config.yaml
n_layer: 8
d_model: 128
n_experts: 16
experts_per_token: 1
d_expert: 96
d_shared_expert: 128
activation: "geglu"
moe_layers: [0, 1, 2, 3, 4, 5, 6, 7]
router_score: "sigmoid"
normalize_top_k: false
routed_scale: 2.0
balance_loss: 0.000216
balance_bias: true
init_std_router: 0.0202
lr_router: 0.00185
n_head: 2
n_kv_head: 2
head_dim: 64
vocab_size: 8192
norm: "rmsnorm"
norm_place: "pre"
norm_eps: 1e-06
positions: "learned"
qk_norm: false
attn_scale: 0.125
tie_embeddings: false
parallel_block: false
init: "trunc"
init_std_qkv: 0.0442
init_std_o: 0.0
init_std_up: 0.0442
init_std_down: 0.0
optimizer: "adamw"
lr: 0.00314
beta1: 0.9
beta2: 0.95
weight_decay: 0.057
lr_head: 0.00918
grad_clip: 1.0
warmup_steps: 333
schedule: "wsd"
decay_fraction: 0.701
decay_shape: "sqrt"
final_lr_fraction: 0.1
batch_tokens: 65536
seq_len: 512
doc_mask: true
train_tokens: 486600000
steps: 7425
dataset: "wikipedia_en"
Below are experts of layer 3 (counted from 0) of a mixture-of-experts language model. Rows are named router (the router's row for the expert), gate (a neuron's input weights, with its number), up (a neuron's input weights, with its number) and show model dimensions 0-127. Each number is 128 + 24 x the weight over its row's rms, rounded and kept within 0 to 255. Numbers have three digits each.
After each expert's rows: "comes after" lists some tokens at least twice as common just before its tokens as in all text. This comes from a sample of Wikipedia text that the model never trained on. Tokens count by the router's weight.

# expert 1
router:119149114102169134151158148137110090072100107140109097149146158140168105114155122107120135146120131112110131091109106104134124146153102129128125170131104137115121162139160084112167120146135114106126152113136125099133156155139100140168151111136091136159119130173113105118102138161160168109183137073122143161077139102167141127141108133122117115126095121152158162115165130158130184119103
gate55:092146109135123099113146138093124142090118126116150148134112130133132139135086085150119136187097163103136173130127155173100134111149140116121088144104112156085178066138117143147128094126095101137136128125105091155187094126098148088112142141150114159103134160108140116142089124105137124128156103141088100134128137183107113121123163135139100130146115167106108121140122160153144109131134
up55:098117104160122107123157128166140147142040109173123168132125151148139107143130145159112146162167113126084131131121112103149110144099122126115081121149145147115096114101137157117116095156095102130137056145111118110178107131125119143066149132114129124142118093129106139117136116114115121096096112123109106157150133121156154187130160117101131101117130090096124115136141143126103131105109
gate56:112120120104119145136136114109132135174112127155122095134153168114105093164138138133095109155165112141155144107113137123143142174117145092153133119163147129166118150124152097122121172138121164106156095152168119114157093122117115093156140104107141116133096133080120119065154106174123143096150145120136059124104158098126138165125120146132133151103126142152112093134126180161132087112154
up56:107121130144104132120134129199128157095161140106164173125138116138141180115177082137129095156126088073142155117140124127088122054130123151111150127132137108135136088123157116075115093137106134142125122157129109119092132116163134128117118072146110143101126110123130105161119163090113121141112134147116159124103128144133059115120129120142128121130131148166128147094150147116157112114134
gate57:133124137124115087139125105116129103128135146152132151143083091113154149119096138088133089117124122174176135159105095140130113084096154149074116150142144101138127093151124124134121134146086103137105099120095140151128120096176123109165110170130104099078098169085162107086134130142137073134110135131168146153123138137130120169169125104137086147128111144145119112127149123138109146097140
up57:160123158110117098151129123171155129166105173118128102129116160095127153141089104126102134116131085149100064163138121157143143086131123119152136132148157145123139158166141092123146119157102154161140115106142176135172179121138103105167117120141109105116168090113188099133110138124146123127141125123147144117101128136099169127127127130129128107203140113125139142135164143148135156137132
gate58:109128148135152142104118117088134143077164079125125088142113114170122151157190147174131120096117154143177143123125146152127121163137131081138082117145140157127146155139151140154110165173123108139164162117178104127108119127147134094157134151122116139120147086141111154091142119146138144182130129099122154127122142163142149136178126136140116141122154152101126137127087114155136136088158
up58:113125153096144177105120129082102149135130137104174132134127112157119118154147167105159122127121080126155128130139142118151100153108101094135146100132114072114079137114142101118138114148132118112097121136155130128130136126124150154129102128121132077194126132137141130082108121115123153150152140121119133163159142137098112167108115122154164095180137116169133085177149166118140101182151
gate59:102140104122148134143117144060139145107151113107104128135144103147140103121146129136104111154106140139143105109073102117150126127124079089145098160141122120129162125152137161148143097126104132141156118096142115113136094169160112138093144134165127116168104107153142107132156119116132128170097125102159105161106139114166139108071109091137110156078127116136129129142199118122103161137177
up59:124142144126142113121177136193099144134157160103108129145152095112133155136122140092126139130162139153079158178116145118135163101173104154134117120127104175081143116099133144148122083126143106124109116122097148124134119122125123106145125083127131074132149121107083112123127133085128179121151130115155144138125131112096131168125118127139112116144128174123130109171129156086081172099098
comes after: ",", " and", " that", " in", " 18", " but"

# expert 15
router:106184106148133146137151143134162109126095154106129096126137173114145124122137126111138098145163140101166159090121113140086131103123109127126094149152157116111151154142195080147131123147116104121138140127123083145137132110126103108146121095124126128084087113119085123116144108155137148160149083121148082143114144129161131150116141127096119161109101161154164168084103160141162168116135
gate10:151177112152142135146167170122157138135097108166116145110108183129158120136132124100109128121142142101158144115078118106162134101155124140138109124160138109148109144141157139101106100142106127108090139156166110146154107146169114086129105069135131140094126120104102148094148107122124123152125121133159079147107140149138183135065114111134145160107152133096087135091160116143114147130118
up10:087138122117108125112139180128112164141112168145131138099127144169080143107128098166130090121130116081141138188142101120095162139130141111141147122168106134126144135143172138126113069159142101118160157162109103170146106118131123132133102102155168126162113126152121184136139130124163131146123151104159121181091122098115107130133128141155129145111106156131112124095175123099157130113107
gate11:146153151161149149159102172110124141113160157129095132130073148119114136076120106105136154125143146108088161132132111145049125123084081157137114149107129090113105127146129113121091160111100129144066145213085119113125131137149138104135135118168094132093138146149142106135102159117112096127130117143166141114143110139109089119119140140130113135122117147126143130130144143113121141158139
up11:170113146147141102140145141154168146111161137151127133137145143142154093112103180122111094130137127133123136144130159147092071128102119098089163142138157130163130109163128118095086141158151164139141125129118138120088141154130131092162131099126112174178117128102165132165182122121128097111122101136178153153096100141077099136150106118136136121101140132099157128127119136117119098135178
gate12:100184106127169128147143127155138158131136114101126118106131121124164118137164110120115154144127126105107150111131141089092140184148151129114149141084123129131129147106150115156096127137132140098111130140069150080121178139109198136086146164152120106100120140164146138095118127144144152133145118106131107183119110168187173146142150110110134172111127133118148142147116116103149146118115
up12:155104117113122099125128132150093131128138135132138103149147129098156120139130107066149091104130128079102117094139115140137115132116136157155114147132110126115113175161139130148120127136133120117116115116120165159156135167096156183148165126108110173195136109125104143171137154131126161130118142129137177076063116089092109141140072121109121131128131107157167118120123116139131118079138
gate13:110143119153133144145160133141130105118097146150120135130112102159109132122108140179145116130150120126142103159104112110133139146135141117117097130208147097145161124114150163152119132158081119159099138137126132167120167106161122183164090146120153107140100121118149149085167088158112140150114140108131140110134146111109152186131123108110089102105119102170112124082137156129145117070113
up13:119136125147114149128132174151161135142102152100122147112150171182124158094122135128126151107082126166213125127125171141128168123129114088117151116102154090154100118136137104114074131136168152152134133137121137083120151109150152104135087133120136150111125163133146119106139118128128110114136115155169105146148120112142167139114137122138162133070128160133126121061152152124140102140138
gate14:116175042127145168133111158123116087127106112138119152134136138137140106176143123104151091163155130135169115142129104147117118134136066174119089116140124129101131157104156102156143124096192119104120117127153122112150094170105170137156101134118094107182072148126143107124140118117157148126108106127126152156148151128155167140098141132124118115131132143131131120115133126144103139118149
up14:095158144130146105129128113148117185135123152121140162108128121091135122110162110136116132180157121147153151129140118165127138101129173088133127149184119122150125113149145153156160144096115113204090100048134120177121151115146152123104113111154130166163119124158095119121131127091121114140086128088114096141092125147129126152121141139115142135116105113113088139117133148126098149133107
comes after: ".", "\n", ")", "\"", "\n\n", " ="

# expert 9
router:163170120104183128119146137117126117118116132125128076122125111133134118155149126150149156097135187133120149124096101151143107110112111174145087157127110117143142139126143122155174129128135104147122156102133070118110145120162077092131133138112095110140094113120116102118116136158147148123144121099118140127133133125154134115163147137105108088129108160154147140073095171128078170098067
gate12:134172110122160134145113119131115129109175126100125153134165110124146084123126128191139109115105141110149102115120165118132157137155093129130142133119112101146159142118155168152104108135127114146111119125120081048134183121117153147148162079130118109085112142144150102127146139187150112133118112111101105131140091137138142150149120136121116146150171121191125121157137167086115111110121
up12:164120138094128091134108115129100132125100146145169092091110132127164113150083125092096112141120145099178111099137134134152111121132116108159107142110107133104147167145132121159089131120102123139128124127183187115191143175095146169101100125112142158109144105132130150112124179127137160148132150118134114128088106095116129125110140142114130118143145124124156124118087113143085122079081
gate13:136159101163129171138160154145128156129088146166143103108128110165116106128150119120183117153102139191170124133109082106127167121128123140134124118173127096108163114117157149088123161130092144143126133136110123158146119120200118158167117131144150074148074123117138133132124133085136105146123145117121137138153135145124113149147121136117103086115109102126124152132091157138114082125100
up13:164141144108118172149124103120127138150159164132078161152119134141125148116138189143150119116134164124180104089113137176157148169111139102108176122131131124130135138116118138136134121139198146121163144143102098111117128131173150108156125164103119126142127124139114147117129128116125128131129124167164121107168145177129144167126150150165122128121129120136143116151169173126148153153202
gate14:134153146123162128159111081172100121151084155164131120138137129114126092107145156093119129127218151121165109154124137113153150125089115142139168134161112127134135160133113147169106103105136126088100132123135141098151112151129133117157150136075118079097122136097102130141144112126167144120085111133130137139170120154148134185078100132132117118114128152146127104115169111130109106128137
up14:107137115077113118114136124095124140171150144124158150106170116095133160142102141172142103154108099146166114113135133149174068163152160102154138131122107127145086147105147141113155098122138122183130148063141108155161141125112146153128105106129133132141119160157073126137113110107108089115126111105129115162128130087150173114140139121113132137113150140117092146148122121120174175128114
gate15:117130121142142103120144099121131117082166141117120097131110095107121097112117146148138116126122158093132138111088154201126116125138101120119135151140134130116151130104150139191120162088107157140102110101161169161154116110125137148175167061127126128123129161135101132088116141177116101151123102125136116114139126155147102122093124138129125140112109154088141112144147109128216120126146
up15:117133133113135171111137103132123091155116126110064124107143116115141136129087104189114105131110129115151137139114088179141093140157121138112171126132128189153154150114131126134128135153140146115102120116114085144164160162110184131158166145105125126138092107150098101100108156123131105086110146136118127146150086115139177129109128129131128129070126124184135101140112135116103098095136
gate16:095129149145111134117139186148133155132154132100111168159131162128131153124133106170094138132135142168113109099112111097095168051136117118124094146120125126099146094124112142090072130152098137179135133164140142164130107129124180145133109132136117101121134148104112142137117143133117092133139110136105138105138128121149079121100126114122088149123077137110124154119135191133153094161155
up16:154123096107123118172156091118141184113128150137086172121101134166157133108122157143123108187154158125162148179134118127117129152087131128135123127096134092141191144144110130137117116092116139140152125144145120116132143108151146089133154115124140213087117133143123137112133141128172092145118121119145115134089103164130121146123160139130098105107132120110071133157123135127144106160153
comes after: "-", "  ", "|", " a", " was", " is"

# expert 6
router:098165141160157114131165157110121119060151124125099132122174115102132128099128094132136118118106131123145125074100108145093161135184131138100102170110125116142132125145172128144161120135114109111119132142111114103152118120161122143142144127131086114108132117171143113108136134130196167109146106066123135129107127123173143154148116133097072146111104123151126182143167118110136147112129
gate12:138162109107141114171080119142110156125147089089118161124157085164148080142117120147124075153121163094143129120117108099107097144143119142132119137109089136128092140138126119163119108108128120135145099117120123122166173140092166119133147136141099132119138168163161119107110138133148101121120124129076087113123136123204131150141111148111091196107126143150139112162109124114141109149131
up12:139119146129119148114099103144098083121122099140141136093119110125176099161112145104130112105142125117138102097136095115147127122153154132112133155154099176096157144145123154182110111161126149123131111103141150132159174183148172160163165079115080140144128088130149150158121174123133131131122128122122099101118108078145099128138136159110124138103118143151156116141137109129140113056126
gate13:173123091152119120129160144163124145131076108176128105137112113175119119122146117114110096136129110149160101123100135122090153123151103132130111117188134121133164130136129147134098152190105129109130137149115147127147146118130133176156129131130101120177121129131158129115152130116137169160134149112122147142134175119069107186094142141128112071115110132118122141126135156140142053102136
up13:106130126149122132135156107126118170102110121111118146125093135157143146103127127069103132139117104152166140106126166137103172126117139102123154120144115125151103152125137105100121160075145171164145104127114121068146145126166138114120102134111138093139111132139142163101132152128117148105137145153150133131169158125154140191173161120180114122076135136128116159091166137128122119160188
gate14:139131112131133170162097131143099128153109125122128142164121140150146082169142138104138108153186144120197110123136079125109109136121124095069159120136112119166154139125139137114100141080130132116094105124164141094123109158108177134122111125146118103136093161134142141185143116111149144110119104142097122158145175133133127160089137125130106109116181125144167130132153149150145122097156
up14:115151132133118141151119116123111126150093173146175146129111092102111179110162126130166105138118105095135141090140098132145158101126113128122121152143116112148087130078143108122154140151146138199133139085138109176142116124097144160110120156142153095124146094168089080148133128116084097147112130092142099117107093156156142115104096137134147128101114127157126126094164150145147164143131
gate15:130145064126154107107142067125125089076157118119136114142111105143134121115088165107137108112083153108110112121109126178102111135112133148156166146144139112091152117145138125161131117082093120085094099147137111114142128111138103102151146102171135121123138141120100127096162141170110124193153117120133124125137151163127118156161140112113127172120094147111084112127136128142146130101166
up15:167134086100150151152127109153142085181091119113114117129142118145183141129133136149127124164122109144113135158104129154151102122114096097094184137143136104153149143151138139121122126151147137119087109084128158094132186127138144132123123116093120142151101109149141124122120111165136069134114142151098118183149106133097167159124120128138130094099184174149133113131084139105129105142130
gate16:106140122141120146133132101142110120140103117153106187189138146161135121165099128117141090177135106099127087140116107102058151055134131139101102158156116122170153127143121138135132162156129137124123137117151151150133146159120161125120105107118088104136111139087167158123129133157134118130153140138069147133132178117156156167105137119140091151124129148140131166121144139151144111102136
up16:144121107127125048149155097110131139114118118146095142107072087130130095130117183098133117145117127123139097189130152129102131142112149150129109121078128128142150158128102136119095124105121150133137155144121100112108130110128171094155147109115146179095167137068139129147131112112136103135127094126141120103081096161102119116088173127126137117145120156126122097140149153108160090110108
comes after: " |", ".", ";", " (", ",", ":"

# expert 0
router:098159107135131126163183117108156147093124122153099112084133148148147126125145143146167082126124149131151152147093117120115117114136138107139108129190163140158150134122152112134101150144116093118107154154149080139117116131128121095145136094137118123115111156119068119125135085143147145176140114061140087160114122144151156138110100122115142175095132125157123178098125171126144149137132
gate12:107158105155149130139110106114119129134216140121088121094122088141137096151141093143122100139102141128112105135143150136062128160164121137144153133101118152151129138134126096156140122124129141125091094093084135111100164147131149131145155154146115112106120129177139123101139153146132110113109120112110127142131104126202142132110160118116074132097139176108133136173131129113164103102152
up12:144111124102124105156128100124107144139145132116163151122109120085128166135141113129093081110128129083115112066139108099163133114139160135156129157117106159111163127147152137147139123119100111130152120138133179120132118157127163164135141120102114176136122105139114135144129184140141118102148132136114144078080115063162070125076142140117108137157127120118145092121168128105121127092093
gate13:108126087168138140141158136115153142172114147157097092141099129186099090130147146115169089135143097129167132140084113126101148120151131123094122117181173122140146097102151094112099162166065137145099140126115098138125149095177137164163133158145112112117085147135168162099140106143126134137126137140135146136140150110139138158141139097125094113115138131115134149161105153142121118125120
up13:111140125137121140140107140149124148129090130113113188131074094151132136096099100112140104133152104154154141101123158123116183136102126081103143117127122114099119111123120136132157135107172143203126108173141136104161100134163122121140154104093126117149138147115119094068153108132125128136149131147140139146172122100111111156169108147148136119078150170155110152112170150124108135115161
gate14:195140108095144142152131151162147130108111145137123112135144162159172108159135151116131112156166134168186109136126112079141148114125140121102160126151150128144162177108140168126098118128123134156099132116185108132178142144107175125143079129106120152116079126145132127136169087105142150125098113125104160106118106158141144139112118153124138129139149129159120132127164132118094147088101
up14:103133170135116128095138146096111169139147154107153111091132114117141172137120137148139115138112159122152161092140155151142129112142152150084161144138119124114124127144158110139138191129153147189183094107109089169156166109130130150132099172123112112126121126164107090100151115117116099138104121115116046150132152139147132126127150128140125141100140106133116175160092145149122132149112
gate15:139142106121148142147148103137130088076141142124107164115141104129149156101100134183113094123095136165155109133104096192113108142105132091095138146129155133092145120124153130172156138106126139139095134149119097138133142136125155114170131106163075126162124139080099129125170127157145096144136088147126122111154148168143152137117122112095131129128086108136118094107155159107139067119131
up15:124120073106135163154131104161088108153100094107104128130138157141155104167156128125101125173106093135154143128124103162121109180130101138135184127115084109109132164155111138134184125131146139152140113128119130110159133106129160187118125170101109138132103114189095096113143143150134125149144153175089127144157117117128128149143125125126100122130167107121130121143090094104097126127102
gate16:126138115178114160145157146138146139136133152132113160187125089142108130114115141128147097127127149134149131113109165083124200066125121110116139140147154106142126105132116108117076147123052131148105112129134116133143138144101145131175124104130098111171112086149119125091139129115139114115160127147126103150128148131148111166107106105134123147077106156138129135098130176158137083157145
up16:158135123116128088119146085146130130080157148135102148170138107087161088094117152122144091174158140153152142169147141148140130168110115147119136140082130098163118133181120132149132122115099093131112106109134109130154162111126145127127137088132140161076117180138124120136151114114153100084106101152154139123087109165125141130112105117125089105140141152134097111121125147101166139120176
comes after: "\n", "-", ")", " Born", " Total", " Country"

# expert 10
router:086186123147180134122122170134129108100084108154152119109143143148132125156174155141110131090139149117135166115128118156105162094112129111119118163145109116135123125154177137161134105155159121143086176122102087128107131112151100088149110154074107117125138079104123108129084121137172157122175121079111118149133137106125137133140150133120099159136124143127145147125114156119095159132135
gate9:179120138105130102088131110107130097104084100156111106132123163083136142131142149118113147096137162144115159086113131127171151143108111120151142132109116121141103133124133125082108138129069136160139149127136150088203152145174142106155143152105145122075102137160178149108145133116134115119158135129133102146103135117105129132130115122138139128132099172103142180106110096118144160162157
up9:139119136133118116141094085103129124145146173097143167160092153095144120153129115131100104149142124154090130121132209069113128104154122135097127126148132135154140123127123137136136158111101103206077097131124115147095092152130160156146137129135130145116101142086130164137144106128117134122132110141122149135157158152155094120103110109107107125157095087086107100126156146122130143086130
gate10:128146120115138126102147137119163138144100092147108107099087178133131139121112174073128119157189158123157124148088138107168121130136129123143110127143140107112102129137144133098105108163124147119107141127164120136158118130162120097115101095113154116148144136090083178129138128112123130157127114120192078114104106171112126170065125110128139175125147133131122119118133155125135136088170
up10:112128090093082109126179145108149147104109142116124121140101125134129136091167086179149120126101108153118132136127127119149169083107074087119129112178137135115153113123163143139084131129095112104145107105142104184127100105127105131107106114128184127111108133113118147178139131146127139112153117117140121171113130121099137102130090115123075089114134154104109144134170162125130166127131
gate11:176156161141133118193116128154109110089141135146122144174141100132160147131106107136120117125097192140090132114123135133088121162076089149138115140107115101133126140137153140102119154089142143167101141147085083106104155120162111112146176098133119141116130127114138100166101142105121072127134122114155132154116112156087125107142176144120117117118135165097128141112116150123143171134133
up11:141125140149143139169112143122140123086144108150133104130176135131162096101127131116137123186128135110095174157134171114105102148106095140081186136126136119149130134127148136106114185159150161118130101137115145130097126127132130123122120092124096158142116132112124130163165159107128114157138131132157169139128145158102079155147099128151104111117151130053113147139126129093106110094184
gate12:132156104113145125131110137115138144119153123101113130127118085137141158122151097156149103156096169126126125130139164078133161145143131163109107122104129092137163137133165161166162095100153117122106096079124077052137165121110213118094132132137137129088093120165137149113120126127118109127152122115109119124150103133133110118158144128116063124145138107116121146150131144121107116149095
up12:148106123113111091134134107142126126121163129101150141103090145102177129082113117105107137106132119147135118132143115111134149092116090139144127165124133102120133129159171122141073142139112133107116146113104153117163130142095155130112101073114097172106122102130145157154125133108109133121123117081140133092102171140137132131102107124109096117138141157120143094135143044113125170048122
gate13:099135087163139177098148157100122158139063112162129081121086137148121131142134112141185113125105110130199130099111154131103154123163120107124140128144126187154147147099168124131110108156108143119113141101124133135137120144157128142154153158135123122121119135126057123090112137162135145115151114113114144140141135143122157151094089131118093126123134145153087122113116106137110098089156
up13:124135114154123155152106109106119093141141143134088170129074116163114121118108118099132099130086160150156140138118140143107105207111122138105162126102116166122129161130115098076146112113118131170108126145085122102100121129138159108134188145121094110133128157110132156118160132111113108141164140134141112112179128143088144157134130139140190134146099122113096144093152165142142127118156
comes after: " of", " in", " for", " the", " to", " with"

# expert 7
router:127169128106180138143129126175124141123121127168149127104126120112144117150149184131174132103133107139179147150091127136113119121081138136119133178166120143127120150156166107145163114113135155159142175114134130143116127093155113091179108159146120078145160126113121131153112095136162141154140105062158094143129148154119095174113138129128150159158127133125128144124142143104118146092147
gate8:143113120147129100141141081112110162111132115156150140069173148128145135162131090104149143146110135152180113139116124195109132153113096179145108135151127150131142148146153076186129143084114102119112129087127117097142168136136131143112130147150157088125098132093156110102122162158130153135105112122137102115129141166133144114165127142147128104089137156133128112121091135164091116149147
up8:126111141139133130144161121128109158117105127141127123066116150073102138103109152145129100144129159120122128125112152121150132147108130114083165131121127154132095128078104139124130131156077130120170140095147131154115138139141123144135197131147122102138134114152159170129157182138166128117153113110064138161137133146134117097165123101115158149126117116133070156102100155140137127166184
gate9:102124105151153073144123119155140144117109076132142142111127132111147109173127155126123140106168147123101138102123095140158096181102090132125124136104111145119125150134137115142148076127103159125152152076111147094179133147163132118148127101101139156109138111170145130082138134131171122145169145094104106104121142176126166149114116112148146097091138115108141137154159119121145166093162
up9:088135127126101066120145089130119127179116120155107101100131124099111121150142120106099133115145156093130135090146133075178148137142125072138109141132118134174157077155107127142158173109107106115132075122142117113165102126096122137151150137091138096108096147119154140132108128162149107123123127141128138137117169104091104125103124154134123163160154069114111125112140129108131097154108
gate10:120146122127149088118193101121139101136091149162113143123140148120161155114136136098112116117141147151133174122086109133137140127162161127099139132116130139157109143138120139104121116141133129140157137111154130130183112101149134091122142085122129126167159121111102154136110097168123134159061126096172068147120131165115127162119126100131134192119154105146080094140146138130140125076121
up10:104134147126106118114132129119152103131114154135055156106129133084090167088163114175121142135100128106145145117142138149125078111107119139143139128104119145119135139094136148145133113147099107048106146132137096145136114116128082109122124133156170128154119135158129154150126120167099133127152137102138117134064090118137109121129175139132186128102106136136108129096169149121135184118127
gate11:182137150160137155157127131145143122105167123170092134121131101178136089130075133114141141107088185089125133118106146124088168135065063127115105136108151090131134091107137128091105133096146131165113127165128101145101120135140091096125150133136127110133146134152122118147157138118124127125127129125135129147166103150119086121135165110114123126112127162128167164123140128111171153106159
up11:137113132151136141168105163108126140124135133151124165165175186115123106138106162129096115132168098115095170123132142147092105131134132102092146127137129151176121095107147126094095153173119171123161143126084144130097166163150122117166129092108122165141138123102172139163205123104140115118139136136144114114124132117091099127085123136129120107131130168113130156091128126117119121112149
gate12:141170120147132064145132090111123110094150117099165088132125104155144113128080132149151150131105154134165121121126126095130176152137118162140132142101112115115160150116192128154160125092125153137127113103120107104138167151095205115100173170139133142125122133136161134114123125141128149146109126090125097157148153123157110123122136116105085175134157143136162111144150114099140104134129
up12:129129089139114114165136140154118099094168110156138089088127116133139099178091116124136118117149138142091147117145125113138107092142153153103148162135114151066142158122155109160120124176120107169108137156114165120158147169117172149119122096122118165187089096099133151147131144166121142121140129102110115138102121110135162153111164139111124140093171152142153095116106120102113120121111
comes after: " the", " The", " of", "The", " St", " New"

# expert 13
router:076164151154139101118172145150111124096104145130141117133112136163078127108174126107133148128139142148149131085119134124122173113140096110123138154172117114133107120126160092119134132135100107165136104117124120136138151100120084134108110130129100093152104138152110102097137113140130191108163115025131097142153162123130109117105131130118142150108151115140124175098124152134102146157124
gate0:167153078141125086064145119134142125173125096151139148132127113116134143142173125123132119164139165063136148138103145096121090121122131141098131124183112155130112133148108154164127101106109127147117126100146143125154104149119112117141128134082120106113138109141170159122106136126116089121113122159143085124134135068100107074121152112129119158055139096125130121156102121120113146117127
up0:095127116101115133142131098143112145171124149141117135135093126213101136114101052101124131155125143106147129116136129090090120128135147164163123132155140117142110092124111138145136103099141090140100112088104101136173103166074096141117109091125109107110116122124131139064135095097132112137111145143116121128134120124135129167142147106165115156083103126134177147123130143166120130142137
gate1:137136114104135104104137097111114146058122126108134128126178131101147130098132098119065134121113120171103122159143157129089100132108081119128122131084109169168113124142133112134130111119163101144105162089080121164107128187096127101077134102098105086108108163116088125164130106163133118114150133118125140125119109126150134104128112139124098132115112119129139153169146135117139173154112
up1:117109124125133094140158112127129123047130151112150117120153134071186127138150103125093153152138140103110133096134168127141124155113143121082157136129146160104148161153126150143113186095123109083131170161106142113089146122145145159154149090092124115172124115130091136167155152140140130133148128143128137120128113116100133128126117118126102076172143106102126117128110095102140179128125
gate2:122134057131147132088149100114131173081152169125162130147101096172112078146133110146114123137126127120135120112102086121139136130145114168147103151127117137106133156079151121155132130115134109164153112079145128124119115098128140120077150127108169162144144126122113117088123090171120143155149129081159130128150155122108133133173155107106117105145081094086107138122138100145133120116110
up2:147136091135134091117133141115117148129160122124124093140113134149120155144156058144157133134115136136110136105121135073103171157160108156123093141119114135173078133131119113137143151133096131114169154100092141131127137102102121154100164131126083122112147114139130106123153133191119083155120154125147121182136144158073100121159120118143117169132150113140080119178138115144123132160145
gate3:093152147111144150135120140134113101143155112133133157096126156117149138134128085109140111123145128081116156113119110120088102144131060148168139151123133160081083123096121122177124176118138127135117106125160139147163109156133146138090119120148076142150075130151100108106116129120121129154138114119102121155143135090149121162156131139136132128111115093153119202144160119181113091109146
up3:150140129132131134145106092091145113178173099132087154143074182127121083156123162121107142143143141101142136144143098143165124194103113139140143133146166106115101125144119113126107152095129165149122118133163132180167139116136147122117112123147152164153086121167099110141134114131098131141177102150143138117157089111106146153133129119123121100123100142129124175129147122140089112126175
gate4:123136097124158097133179125136132154126110155146112141150088119149098118134119127109086105129119161111139073121117138135088155088124092109120116118122122118134164100118132127164143069184091087165126106115091112112104105159106129088117133080120152118120129127057134122071134131100123124152144108127160110130098104129115158159144131141120123131076122167136119128135139136140148160157155
up4:151128147118102147140131121124141103123209112112090147108119147146159117123091128155167114096135127127147148160131138182120062140076098108139090131126140104109166189184128116103137105118111137142122167134101082128154135129165134107113154110128149159166113124101146109148129087099139068141137126135133112127122133124087117136110125125129164119178106138128134144140131127156115117123125
comes after: "=", "\n\n", " =", "s", " part", " one"